python train.py --router_score="softmax" --vocab_size=32768 --grad_clip=1.0
Below are experts of layer 2 (counted from 0) of a mixture-of-experts language model. Rows are named router (the router's row for the expert), down (a neuron's output weights, with its number) and show model dimensions 192-255. Each number is 200 + 30 x the weight over its row's rms, rounded and kept within 0 to 999.
Before each expert's rows: "raises" lists some tokens whose logits its average output raises strongly, later layers aside. This comes from a sample of Wikipedia text that the model never trained on.

# expert 22
raises: "ens", "ud", "ut"
router,271,229,221,195,231,213,232,217,230,198,216,254,159,224,192,164,185,191,215,194,220,149,216,203,184,202,187,192,132,223,210,192,176,189,238,167,243,185,176,218,151,211,190,193,126,191,207,189,196,201,208,147,167,258,187,231,209,234,179,210,189,203,175,225
down0,162,192,149,164,146,183,230,201,251,207,198,196,176,221,216,196,206,229,211,186,190,213,153,179,231,222,191,181,209,233,182,142,173,214,163,129,191,242,237,242,152,193,231,183,215,185,161,233,179,185,138,224,194,258,152,182,203,192,223,209,244,143,189,221
down1,232,121,163,187,194,189,136,265,181,248,178,207,219,194,175,242,196,206,231,233,165,161,191,192,227,271,220,174,197,165,220,158,205,203,203,198,163,195,181,154,144,219,222,248,171,188,203,178,179,196,214,226,218,205,201,231,193,199,208,160,160,192,236,226
down2,215,193,204,182,229,247,222,226,256,193,148,150,211,231,236,160,210,253,250,231,190,232,162,197,217,154,146,216,180,223,223,246,189,210,236,196,232,201,162,215,210,234,200,215,175,203,217,224,199,208,216,211,181,215,253,206,144,206,214,187,187,208,207,201
down3,190,197,185,174,182,225,161,242,203,262,254,195,198,254,253,199,186,256,213,210,187,219,159,182,197,183,236,180,206,187,206,222,182,187,172,277,165,187,210,282,176,246,178,218,188,222,152,219,114,226,180,229,249,237,199,230,242,190,209,155,175,249,211,167

# expert 28
raises: ",", " (", " and"
router,177,194,187,181,172,282,190,191,230,219,194,166,227,223,186,147,217,216,173,221,194,159,220,165,255,244,194,201,200,181,263,192,248,247,163,197,213,193,266,241,238,187,211,223,265,251,208,228,207,219,191,203,176,217,190,195,150,206,254,214,221,222,204,213
down0,214,261,226,172,165,205,187,205,194,225,209,201,230,172,229,149,186,215,156,240,143,194,212,213,193,194,202,232,150,258,169,237,215,259,194,193,179,187,222,187,113,177,233,148,204,180,138,189,252,229,231,194,194,170,202,197,220,220,225,230,262,230,271,196
down1,232,181,198,200,174,163,160,203,175,230,231,254,196,215,184,168,145,199,201,215,171,222,193,189,223,232,263,206,193,135,159,228,205,226,223,154,205,196,178,176,234,187,199,205,228,191,113,171,164,207,175,228,115,208,231,150,197,252,191,245,197,172,180,190
down2,200,233,228,210,176,185,244,212,168,215,172,200,187,215,240,228,195,262,259,173,221,199,191,200,205,242,164,123,211,250,194,252,231,216,231,203,210,213,171,227,230,173,201,183,238,184,220,205,192,222,244,166,165,181,186,224,248,201,211,179,222,204,210,192
down3,157,227,175,158,168,207,246,194,226,197,217,209,170,228,212,178,206,125,202,133,214,168,222,163,169,196,223,228,174,205,154,247,204,176,209,196,207,203,154,215,146,168,174,224,230,160,174,176,215,206,141,154,238,130,215,220,193,210,183,254,163,142,191,195

# expert 11
raises: " be", " use", " take", " make", "ity", " feature"
router,179,198,195,238,219,205,254,231,217,207,172,232,216,196,186,179,159,160,205,199,185,188,181,188,136,182,209,227,189,166,201,297,159,241,173,197,191,218,145,171,150,217,172,235,142,180,222,137,209,213,201,181,199,213,171,182,135,202,206,194,179,155,205,224
down0,155,204,176,264,210,196,214,189,201,163,252,219,211,240,207,209,189,167,225,166,209,226,176,239,250,213,236,216,179,225,228,188,164,218,182,181,153,165,212,176,238,311,151,172,173,193,262,229,145,204,199,245,176,211,146,213,162,210,221,240,222,130,205,155
down1,230,179,215,178,180,144,232,188,202,240,181,213,243,194,245,224,246,212,232,231,193,212,217,184,187,211,214,196,217,182,234,191,172,204,261,257,196,189,191,231,180,265,229,202,201,227,218,103,218,226,229,250,156,203,204,216,204,187,129,164,195,217,210,194
down2,155,241,198,161,164,191,243,123,242,202,209,197,201,153,172,211,156,179,196,227,195,229,197,219,220,221,172,259,231,239,200,141,235,219,166,154,200,148,256,182,200,176,187,266,207,193,256,189,225,191,222,234,175,274,130,227,260,200,248,174,199,170,210,221
down3,198,261,171,186,204,143,198,210,244,223,192,200,169,177,193,185,201,157,186,205,254,186,184,207,201,182,170,174,221,193,226,157,178,190,150,216,191,248,207,179,195,162,202,293,277,194,237,174,250,176,239,173,181,211,167,167,227,204,209,225,200,213,180,194

# expert 42
raises: " However", " Also", " Although", " There", " While", " This"
router,170,237,212,180,208,183,169,195,116,212,172,230,146,217,185,222,208,232,208,154,199,199,170,159,216,177,182,162,223,173,176,176,223,158,185,186,183,156,209,190,227,176,231,202,260,200,155,188,199,208,148,218,173,160,226,189,286,215,211,171,187,185,238,237
down0,233,171,168,248,194,209,203,212,180,166,262,191,206,174,179,188,194,189,198,213,202,204,189,195,215,256,166,272,192,250,207,191,174,199,171,212,130,182,144,158,162,154,244,205,243,192,211,217,204,155,219,159,173,160,205,234,174,199,208,236,172,212,185,196
down1,174,218,232,216,200,200,221,212,209,167,187,214,176,175,183,170,200,184,175,235,158,206,197,173,182,179,116,247,199,217,209,221,167,238,183,222,205,159,220,194,182,178,202,212,206,238,113,178,257,250,218,187,200,239,196,204,243,210,170,208,170,214,201,215
down2,163,180,187,179,210,196,181,214,191,196,220,199,204,171,215,197,163,164,188,173,208,226,185,242,203,204,184,235,184,158,158,256,191,180,192,181,190,240,210,210,206,161,202,152,196,127,205,210,232,235,183,208,157,195,237,185,182,187,189,204,206,173,196,196
down3,211,171,222,160,207,214,199,211,212,212,214,204,204,165,182,259,164,157,239,272,190,255,212,199,230,194,206,202,234,213,220,201,226,219,146,229,202,175,174,145,216,190,241,164,186,245,222,210,208,175,147,256,207,230,173,194,217,169,218,303,230,208,198,157

# expert 9
raises: " in", ",", " on", ".", " and", " to"
router,269,138,218,143,187,141,262,261,239,191,176,177,153,222,177,171,232,219,189,193,238,156,201,181,177,163,175,235,240,239,196,189,202,207,194,185,206,213,197,213,143,221,199,186,191,202,147,232,181,171,253,189,227,173,201,236,157,218,161,187,178,203,174,199
down0,215,223,228,237,212,221,215,154,252,186,249,249,266,160,211,206,218,180,226,185,226,260,224,225,210,196,205,225,221,194,219,172,138,202,226,226,203,213,209,202,172,259,221,236,179,246,262,201,199,191,177,197,220,185,199,170,198,165,260,151,181,241,192,180
down1,191,169,208,240,160,244,249,193,167,165,211,158,232,212,244,214,192,214,204,209,256,210,197,207,179,174,194,217,163,117,213,195,209,237,211,198,216,166,201,231,265,152,240,185,220,178,200,198,181,255,210,213,241,191,190,197,167,182,238,217,214,143,203,218
down2,196,175,179,211,169,191,137,213,257,140,210,209,215,192,270,199,180,244,253,194,203,205,218,181,218,185,182,215,241,207,220,209,234,140,196,257,210,179,215,164,149,184,205,215,231,238,219,201,213,199,219,203,213,199,191,225,206,169,220,201,204,170,264,189
down3,182,192,200,189,139,160,145,250,224,152,252,224,213,193,200,190,160,193,181,226,190,179,259,186,146,243,220,208,239,209,202,223,251,226,215,154,221,245,201,210,185,186,192,220,205,255,230,167,195,225,183,223,185,203,178,203,191,232,193,153,214,228,184,149

# expert 21
raises: "M", "19", "20", "U", "F", "US"
router,248,211,140,190,183,240,190,197,228,129,232,128,193,150,177,220,204,144,205,197,215,182,165,206,137,180,156,199,223,227,171,291,214,142,185,220,200,169,193,202,206,235,195,198,164,160,249,196,181,202,172,197,188,201,222,177,164,221,173,206,177,197,219,140
down0,191,192,135,198,210,191,183,185,206,220,190,172,219,182,195,160,156,184,206,211,196,274,205,162,168,168,126,235,209,185,183,187,264,202,185,204,197,270,171,232,161,255,134,220,166,194,204,211,222,197,222,202,224,182,230,184,257,195,187,215,259,288,182,202
down1,157,194,163,162,212,190,164,128,192,192,181,249,215,211,180,151,235,173,209,137,179,235,177,205,158,173,215,225,217,208,214,241,212,144,159,236,205,183,274,245,170,180,219,211,200,196,208,234,225,137,231,189,197,164,221,191,256,183,224,209,205,195,191,196
down2,212,236,160,166,236,171,210,247,188,198,191,208,185,221,211,176,187,188,176,202,224,254,136,160,190,144,151,232,231,182,197,210,130,208,184,176,224,219,209,138,219,206,204,165,258,216,167,251,210,182,203,145,199,249,214,200,216,181,187,204,191,215,222,163
down3,196,160,225,228,220,200,206,199,132,256,210,171,179,197,232,204,229,235,197,135,203,206,223,194,210,200,186,179,175,166,177,200,171,246,130,201,223,199,165,205,243,204,191,153,216,147,235,178,190,184,238,203,159,197,236,226,209,193,192,197,226,198,210,180

# expert 12
raises: ",", " (", "'s", " and", ";", " |"
router,162,247,209,211,208,156,126,179,218,219,310,153,193,214,212,177,182,185,215,237,178,229,226,201,174,257,193,197,203,176,237,176,148,151,221,181,167,223,213,162,222,213,169,241,165,208,237,206,168,186,159,146,196,187,248,191,214,199,230,193,159,207,185,160
down0,196,210,220,218,189,234,173,261,225,237,251,177,247,229,224,208,231,122,195,171,190,196,229,164,279,204,240,211,154,209,278,189,186,168,237,257,159,215,202,230,234,203,203,187,250,231,178,251,149,227,199,168,258,219,161,165,219,210,189,245,177,187,150,192
down1,188,200,165,215,185,179,181,255,213,201,188,218,228,244,212,192,239,168,145,173,211,183,179,193,194,160,212,184,192,155,202,274,174,195,199,196,226,232,253,215,181,198,226,200,250,211,249,189,200,225,183,218,235,153,256,170,185,197,163,197,200,206,139,175
down2,170,162,205,171,176,246,222,174,241,195,208,179,150,217,256,111,206,246,214,219,216,224,181,251,162,215,225,158,203,215,160,217,233,192,148,210,177,201,231,203,181,172,197,179,182,198,196,191,207,233,240,214,191,206,226,259,238,191,175,175,288,225,176,232
down3,189,161,187,189,235,232,205,187,216,188,199,246,230,271,172,205,160,191,105,193,238,137,203,130,143,204,242,221,227,204,225,178,213,240,257,162,213,102,228,195,208,179,218,158,198,192,232,197,230,195,235,176,173,220,183,185,175,198,168,253,214,205,182,166

# expert 5
raises: "'s", ",", " and", "-F", "-C", " ("
router,160,204,193,168,201,146,216,213,215,168,260,157,189,184,280,234,188,182,201,155,193,245,164,239,162,227,177,232,255,181,184,193,218,185,230,158,301,210,211,218,267,221,214,217,164,207,216,215,173,207,175,128,237,133,195,233,181,200,244,224,272,226,179,223
down0,230,243,213,201,157,200,203,217,217,167,226,258,167,193,201,152,161,150,192,218,234,161,242,234,245,198,229,227,173,216,211,165,208,235,261,172,163,172,188,159,198,215,195,238,211,210,207,184,200,190,212,215,205,213,191,198,260,207,195,209,211,232,199,262
down1,237,141,224,188,162,224,200,173,202,155,218,219,245,253,186,177,219,150,191,172,225,196,204,159,234,204,209,183,186,168,174,203,255,219,206,173,178,238,177,273,178,186,145,195,195,200,225,254,217,187,208,129,200,231,165,233,177,184,220,162,225,245,227,181
down2,178,175,220,197,213,211,175,223,254,184,241,149,235,242,237,188,146,182,205,194,214,239,185,185,246,166,189,201,180,162,184,222,168,235,199,201,223,217,193,189,214,248,172,172,223,200,217,223,185,173,170,223,220,188,187,192,152,226,220,212,173,194,193,230
down3,225,162,205,230,205,205,169,240,196,207,193,192,191,202,132,206,283,189,161,219,228,159,218,238,237,219,200,206,180,207,216,185,187,239,166,179,230,221,243,184,195,221,215,178,212,179,242,160,170,185,209,203,256,232,219,174,131,178,152,211,223,188,185,224

# expert 15
raises: "'s", ",", " and"
router,187,183,199,212,210,157,238,231,195,193,156,239,199,246,228,280,238,197,184,200,215,177,254,207,217,157,203,197,252,182,160,283,220,249,228,162,181,229,228,248,230,177,215,178,175,208,242,201,165,172,240,222,171,249,170,200,177,161,217,214,211,162,201,211
down0,195,199,215,170,250,181,204,222,185,226,188,225,171,239,231,175,175,206,176,232,156,173,216,173,222,176,227,204,194,229,219,194,153,162,205,220,235,213,190,207,160,185,145,141,179,232,177,172,214,178,208,208,234,208,265,154,174,216,210,243,227,232,196,255
down1,200,176,149,230,166,196,157,205,187,179,211,240,207,191,195,223,174,206,149,184,177,198,190,219,288,198,213,220,183,191,207,206,249,226,202,244,202,219,228,180,229,168,200,168,195,228,150,165,207,223,240,206,206,175,160,163,204,212,182,216,165,185,180,191
down2,194,196,168,226,190,190,191,220,199,197,233,204,246,227,226,222,176,156,189,187,207,220,150,191,238,164,178,148,205,185,203,188,145,237,166,189,201,218,175,224,213,177,238,170,158,160,213,186,172,192,255,227,180,198,186,208,205,214,179,172,231,199,217,190
down3,235,160,201,185,198,170,231,124,188,211,190,184,207,225,189,157,164,176,169,166,208,178,221,196,218,157,232,149,234,173,241,253,208,193,199,159,207,212,234,212,155,171,230,198,199,204,222,229,181,222,239,247,218,152,282,166,177,178,193,201,211,249,235,151

# expert 26
raises: " same", " latter", " idea"
router,177,195,226,216,203,232,156,175,123,231,181,213,136,224,208,242,204,203,242,209,241,199,286,191,166,203,248,247,223,184,225,257,217,248,180,164,176,217,164,173,209,176,222,201,166,151,171,211,202,184,243,236,258,229,162,190,186,160,233,173,173,150,196,211
down0,243,178,153,174,174,209,201,216,203,242,180,126,167,174,203,229,239,231,227,216,193,212,200,224,212,251,155,175,257,162,164,221,173,198,180,164,187,241,202,200,246,207,181,220,207,233,231,228,192,249,212,224,220,188,196,243,176,252,175,148,148,170,220,215
down1,167,173,209,192,234,223,195,235,154,165,210,211,209,232,222,188,175,159,157,211,207,240,240,238,200,212,227,223,195,224,193,162,265,189,154,209,236,203,178,191,209,158,262,193,212,154,241,259,215,166,224,190,220,164,214,163,168,238,187,208,242,215,178,228
down2,228,165,210,228,178,206,201,154,208,206,184,199,140,213,190,204,205,187,220,213,231,199,180,235,227,186,193,210,229,196,177,224,216,210,182,188,249,226,190,234,197,165,153,159,262,174,191,218,177,198,160,167,219,187,180,211,174,227,168,187,168,185,197,236
down3,187,185,251,221,218,264,158,211,217,193,184,176,207,204,178,152,230,182,170,269,182,152,165,200,187,232,200,208,238,229,256,225,285,180,215,228,217,179,186,240,165,190,211,195,172,196,239,201,201,201,185,200,156,228,184,159,197,179,163,236,245,218,158,180

# expert 44
raises: " terms", " addition", " order", "ject", " charge", " our"
router,229,170,233,257,263,162,242,198,162,208,163,195,178,146,156,240,219,240,180,197,194,256,211,242,188,214,175,211,218,193,199,132,134,236,167,236,187,169,201,172,200,169,224,171,220,196,171,214,204,172,234,173,197,188,218,193,164,175,172,205,209,224,171,153
down0,203,230,216,199,202,235,174,244,203,241,203,207,201,193,208,236,235,186,209,174,183,203,184,185,188,158,204,170,238,170,155,191,188,218,162,208,236,192,196,217,213,166,212,225,201,173,215,210,183,223,245,189,240,205,202,211,194,148,178,204,187,188,204,192
down1,166,215,166,192,169,181,211,200,193,216,142,216,202,214,165,219,228,206,171,154,190,167,187,241,200,208,229,239,246,231,205,181,167,245,187,200,248,212,178,233,177,231,197,219,183,226,181,201,228,222,172,261,164,209,182,205,150,179,245,193,218,205,195,213
down2,230,152,201,121,241,184,202,207,220,231,191,193,178,197,238,219,197,188,186,233,218,169,197,190,227,220,229,189,187,228,198,186,175,208,223,211,141,150,195,177,220,118,175,171,213,245,210,226,180,252,237,206,196,174,257,211,141,161,252,207,202,128,149,130
down3,207,154,223,175,208,214,160,146,205,223,197,199,197,215,156,258,250,189,207,181,144,219,166,225,214,232,187,228,168,211,234,240,137,211,243,186,219,212,227,233,229,171,206,162,238,222,196,201,220,182,224,224,189,189,252,190,214,195,207,249,205,131,223,219

# expert 1
raises: ",", " of", " (", " in", " and", "."
router,252,210,205,204,167,206,215,222,222,256,181,263,180,168,178,216,245,183,194,149,142,168,207,168,209,189,186,207,179,275,194,255,205,182,200,192,170,181,234,226,184,222,236,202,193,203,216,226,170,175,229,177,242,169,155,222,176,184,169,258,165,206,238,173
down0,229,203,166,100,140,182,209,195,200,226,165,178,203,236,191,215,135,194,165,209,171,191,228,188,197,218,224,185,133,244,172,211,213,222,168,180,214,198,214,187,187,202,228,192,191,241,190,191,186,233,235,193,145,210,225,179,178,202,219,247,226,183,198,193
down1,223,153,230,191,224,188,207,185,236,217,216,165,207,214,197,241,239,208,203,221,208,246,201,222,226,191,171,187,225,191,172,126,219,196,224,220,195,169,211,201,180,212,219,197,222,149,202,177,222,256,224,167,170,288,241,291,248,184,225,153,200,175,166,171
down2,218,214,211,272,187,181,202,186,217,189,211,214,177,207,214,120,191,222,202,217,274,136,169,210,154,262,201,177,224,230,173,215,208,204,158,199,213,185,187,209,265,153,219,170,151,221,206,206,213,242,178,181,209,254,169,146,167,188,261,148,202,185,177,190
down3,215,257,207,189,221,208,192,244,226,204,247,239,219,266,217,200,238,224,186,170,208,190,180,204,200,187,214,198,139,191,141,232,188,229,174,192,196,231,169,211,178,141,221,180,228,162,146,172,181,256,153,173,204,197,174,203,226,235,175,220,175,210,213,189

# expert 20
raises: " past", " history", " present", "ification"
router,179,223,202,195,191,242,191,171,201,176,187,218,210,211,150,267,241,224,190,177,185,193,168,185,234,193,200,237,244,182,192,174,191,121,210,229,150,186,219,134,206,201,216,249,163,164,166,200,250,181,209,151,175,188,204,180,196,229,179,159,161,197,218,161
down0,186,180,173,239,184,158,198,239,193,214,194,183,197,212,182,173,215,164,225,194,193,225,148,165,172,254,210,227,173,239,206,159,205,183,247,160,276,186,179,237,203,209,165,178,208,192,194,226,202,201,245,154,186,152,137,218,204,190,187,220,194,221,199,172
down1,179,200,175,167,210,208,210,196,161,190,230,203,252,233,157,144,187,235,228,208,216,229,213,215,164,223,237,179,210,198,131,225,155,172,165,189,228,228,198,181,184,199,208,183,181,187,232,175,191,180,213,185,194,168,204,201,198,250,190,164,213,162,223,224
down2,231,202,153,185,207,231,202,179,192,190,156,192,187,235,181,174,215,194,214,269,122,186,174,182,185,127,219,193,191,197,219,264,184,228,211,208,167,168,161,190,202,191,216,194,203,138,186,239,231,193,196,159,211,196,173,208,220,189,192,154,204,183,176,204
down3,199,271,270,233,214,235,176,182,237,143,236,201,273,257,182,172,180,210,178,204,191,216,241,179,261,245,196,214,265,221,187,158,158,185,216,224,225,184,198,232,199,205,210,154,211,244,217,185,197,213,191,164,248,134,209,170,205,228,181,222,241,147,177,203

# expert 29
raises: " other", " others", " certain"
router,198,210,178,181,255,204,163,261,223,179,170,177,167,223,228,235,189,122,214,204,200,169,194,174,259,188,184,246,199,225,172,211,165,187,252,206,199,214,259,230,174,177,229,154,215,185,225,231,188,218,137,227,165,178,161,152,204,211,181,201,179,238,216,246
down0,118,187,239,302,242,202,163,160,261,133,253,210,204,202,189,184,153,198,199,183,182,265,208,197,203,147,206,189,208,207,236,197,221,149,253,183,203,206,187,215,187,138,228,224,176,177,252,206,134,201,187,220,216,186,186,205,218,209,168,165,168,169,172,217
down1,233,197,259,218,142,254,175,214,169,202,216,176,143,211,197,150,237,194,198,187,175,255,152,180,242,212,167,145,197,259,172,189,186,195,168,201,194,234,213,178,175,219,247,182,206,288,237,249,151,206,242,208,203,194,179,181,223,223,175,130,243,158,187,195
down2,206,196,192,245,184,191,234,235,227,142,222,224,222,195,223,245,190,236,210,204,184,202,193,196,151,213,180,219,188,190,188,216,191,210,243,228,144,212,189,205,216,223,142,214,216,212,223,166,228,143,129,169,220,206,202,201,203,160,207,214,200,213,260,173
down3,198,217,247,201,158,166,236,188,214,192,202,300,215,196,161,208,206,165,193,210,222,163,169,178,161,205,156,160,221,212,163,179,138,221,179,182,273,166,220,200,201,246,196,179,192,173,200,187,182,182,218,222,172,178,153,211,164,196,213,175,178,235,192,199

# expert 18
raises: ",", " and", " of", ";", " (", "."
router,222,201,101,177,171,240,219,194,188,219,253,225,257,197,174,98,272,191,178,223,203,254,219,205,185,161,234,236,210,197,216,203,198,227,202,197,199,228,171,225,125,193,240,161,186,186,172,204,222,174,200,226,199,217,212,210,192,232,246,204,224,224,171,154
down0,148,211,199,206,186,285,188,166,207,197,237,155,150,215,177,202,202,198,207,209,224,187,239,247,219,135,177,216,186,134,196,216,162,176,240,215,203,194,248,165,224,250,189,199,147,194,241,223,150,212,204,204,194,205,216,189,178,229,179,229,213,221,150,217
down1,190,218,216,153,201,165,174,159,189,170,158,181,215,165,188,180,173,253,218,195,172,160,199,259,179,216,150,129,151,176,135,182,227,209,216,261,162,205,168,243,250,209,181,175,230,250,217,176,240,187,228,165,205,207,251,172,248,184,211,228,163,262,244,205
down2,210,153,198,169,215,255,219,196,202,147,195,180,188,199,182,193,197,180,193,237,142,181,197,233,191,196,146,182,203,155,205,252,245,200,184,256,195,213,243,185,255,225,123,198,176,237,245,152,206,170,129,201,207,211,229,194,226,151,232,147,211,229,165,188
down3,260,212,184,233,223,182,200,197,182,213,224,191,223,220,187,180,239,237,129,234,261,199,232,177,170,158,205,223,226,214,218,215,200,181,179,238,209,189,143,160,215,209,220,230,166,220,230,182,189,207,181,175,188,169,256,226,181,225,200,234,234,163,198,223

# expert 17
raises: " others", " thus", " subsequently"
router,243,248,185,238,227,197,208,197,205,218,207,196,167,211,141,175,180,226,184,190,199,176,201,264,219,196,205,134,200,234,169,188,190,198,188,209,189,139,216,163,152,200,188,203,144,196,186,157,200,232,109,216,212,187,175,188,169,149,199,196,251,262,245,235
down0,210,198,159,134,199,199,223,193,147,232,184,199,229,232,171,228,150,207,188,202,170,217,222,214,218,220,213,222,194,191,242,207,174,204,222,174,157,216,202,185,242,246,217,220,202,220,155,196,213,183,167,202,231,121,148,190,204,220,201,208,213,181,159,171
down1,226,193,205,223,169,237,203,225,236,178,179,160,210,228,179,228,165,200,152,166,255,177,215,183,243,206,168,207,227,234,198,198,228,188,176,184,236,234,184,206,205,205,258,176,167,195,177,232,166,178,228,195,217,181,220,190,222,251,187,190,172,178,162,173
down2,183,200,192,234,215,248,220,106,147,185,220,224,206,178,200,197,209,120,176,215,208,204,216,213,176,186,161,183,182,185,208,120,219,157,160,182,209,253,229,185,191,191,235,176,224,186,219,157,200,221,211,202,136,200,226,194,209,207,152,269,195,233,165,188
down3,202,239,125,233,209,191,235,178,155,248,186,214,250,147,201,150,163,196,178,187,238,158,207,177,208,203,195,218,198,168,196,263,246,197,196,208,130,164,197,239,191,251,245,236,222,166,185,160,191,258,167,179,197,205,204,157,221,247,185,163,213,227,208,138

# expert 14
raises: " in", " to", " on", ",", " with", " from"
router,194,169,195,188,196,146,211,194,208,151,103,177,195,183,207,218,170,216,176,157,222,211,220,217,249,199,215,216,280,226,202,173,182,188,200,230,167,186,248,150,211,191,148,203,204,206,140,236,208,193,187,209,239,216,231,218,219,204,236,201,189,175,217,190
down0,169,219,168,178,217,177,172,217,210,216,203,213,195,182,152,204,197,189,195,158,203,206,262,176,196,172,210,223,181,202,231,225,199,116,137,279,204,176,190,160,180,218,255,142,202,155,180,159,180,179,208,145,164,220,166,191,204,204,211,268,197,166,216,157
down1,190,162,206,282,186,227,187,209,208,198,171,132,244,157,192,194,222,229,219,198,189,183,221,233,193,224,257,214,186,176,192,172,163,178,191,261,176,131,191,221,244,175,217,257,159,171,198,146,202,154,198,169,195,200,152,216,187,212,214,198,214,196,212,204
down2,210,175,221,188,150,209,193,210,129,196,204,195,166,193,238,264,232,173,188,234,186,198,197,176,199,233,188,191,194,220,256,262,241,198,150,186,195,173,232,198,163,245,249,196,159,226,205,201,221,147,194,187,172,204,194,190,159,215,213,234,232,206,225,232
down3,159,142,204,210,180,235,253,202,198,191,153,225,208,176,193,171,233,206,205,175,242,202,164,220,212,230,251,144,247,186,223,125,194,195,158,197,162,213,165,233,265,196,201,200,197,187,226,210,211,208,206,167,230,221,221,184,225,131,182,161,196,168,133,203

# expert 38
raises: " the", " in", ",", " it", " and", " to"
router,226,208,174,224,130,190,156,173,178,213,152,215,223,208,255,204,145,222,224,161,172,210,215,207,218,210,190,167,247,194,214,168,197,180,212,190,255,219,189,154,158,217,185,189,197,194,202,174,233,232,183,191,187,165,220,254,245,220,169,221,240,184,232,195
down0,186,134,188,156,192,250,198,216,183,222,234,206,204,251,262,158,187,150,157,150,165,190,153,202,205,192,204,132,232,190,191,220,228,196,185,198,239,174,220,262,157,207,245,184,186,202,209,250,228,196,152,185,184,218,222,216,266,164,161,223,231,185,168,195
down1,186,208,230,229,226,225,199,169,224,160,114,172,206,226,189,205,239,185,188,220,207,203,175,184,171,202,209,155,193,179,172,208,215,158,192,213,222,204,207,146,216,212,249,217,193,159,296,165,197,204,186,211,179,201,188,204,198,211,210,153,142,193,217,164
down2,177,200,202,176,220,191,223,189,210,244,188,192,242,160,198,183,182,278,177,242,232,197,182,221,146,150,235,198,246,159,202,162,138,155,214,193,152,184,162,156,211,173,220,179,229,218,201,220,177,138,241,181,177,220,155,200,189,241,204,197,184,198,161,233
down3,244,212,210,172,261,238,179,187,173,223,262,195,161,202,234,212,205,159,221,196,214,204,225,246,237,232,182,192,205,225,180,185,193,245,200,199,138,238,174,225,266,185,114,211,162,183,197,191,170,197,167,188,175,197,221,256,215,244,168,189,164,175,225,215

# expert 27
raises: " also", " added", " moved", " received", " carried", " can"
router,205,230,204,245,194,190,206,215,207,176,184,157,247,221,269,263,165,198,232,220,139,185,206,233,175,197,200,162,182,219,194,193,238,149,167,237,206,176,231,173,239,195,193,180,192,174,245,188,214,200,235,201,198,186,214,200,201,214,192,160,218,218,150,245
down0,153,182,147,162,174,179,204,222,191,173,153,202,265,173,213,177,206,166,202,203,138,188,188,189,214,172,257,173,181,241,157,215,166,240,201,162,183,181,176,183,205,165,176,143,304,165,145,229,187,182,201,185,201,235,175,151,223,244,141,176,196,155,213,232
down1,240,215,244,186,204,168,215,236,219,214,173,240,225,199,200,183,179,190,185,169,221,157,196,146,220,194,256,188,222,234,188,172,174,239,176,139,216,189,163,186,238,159,159,210,230,260,157,171,215,223,197,244,171,229,197,232,204,208,211,203,254,200,184,221
down2,182,262,274,191,200,212,204,201,246,190,220,282,224,248,187,249,149,183,223,151,169,204,164,211,212,216,254,206,241,216,197,205,176,182,211,261,235,192,228,150,168,207,211,243,227,169,171,227,212,241,209,200,230,141,180,218,191,195,192,229,164,243,232,193
down3,191,221,153,198,218,161,179,158,163,193,194,192,201,208,234,212,216,219,181,158,196,155,211,234,138,201,226,191,203,192,204,186,182,158,174,180,165,198,238,179,196,166,151,143,186,234,165,193,220,152,242,203,193,215,194,165,186,203,177,219,186,128,181,185

# expert 2
raises: ",", " of", " in", " (", " and", "."
router,210,235,200,197,205,230,224,165,177,204,229,249,224,157,230,191,200,180,167,167,198,199,165,153,210,254,218,228,297,221,146,224,194,200,212,183,199,180,209,227,250,171,228,171,205,177,259,199,184,192,178,218,145,210,183,149,213,199,168,179,145,179,235,168
down0,152,195,186,225,214,180,183,219,243,150,224,223,144,274,210,222,200,238,172,175,203,206,208,210,134,198,234,171,232,235,210,204,212,204,149,178,163,207,233,193,183,172,175,243,184,179,196,203,192,230,154,208,230,226,163,223,211,167,273,174,217,209,197,218
down1,194,175,182,196,227,174,178,198,214,153,197,188,177,166,200,181,234,185,235,141,197,179,175,195,209,243,175,165,199,240,187,183,224,183,200,242,215,217,193,196,152,230,189,197,155,204,154,201,222,192,179,178,203,201,192,228,218,203,206,161,206,214,161,192
down2,198,249,153,221,262,213,187,218,161,259,201,190,194,201,222,132,204,201,186,199,154,174,185,199,192,215,196,233,142,223,223,176,143,233,189,205,217,225,228,180,195,185,200,220,163,241,159,180,228,192,180,160,238,153,193,252,169,223,169,220,196,173,187,211
down3,230,172,187,212,207,187,194,213,179,222,182,187,208,138,198,245,234,179,199,195,221,222,235,214,212,174,213,204,224,215,185,156,165,244,172,235,226,191,161,204,203,188,188,205,151,184,202,214,213,254,239,198,175,215,180,169,176,154,172,150,237,234,132,214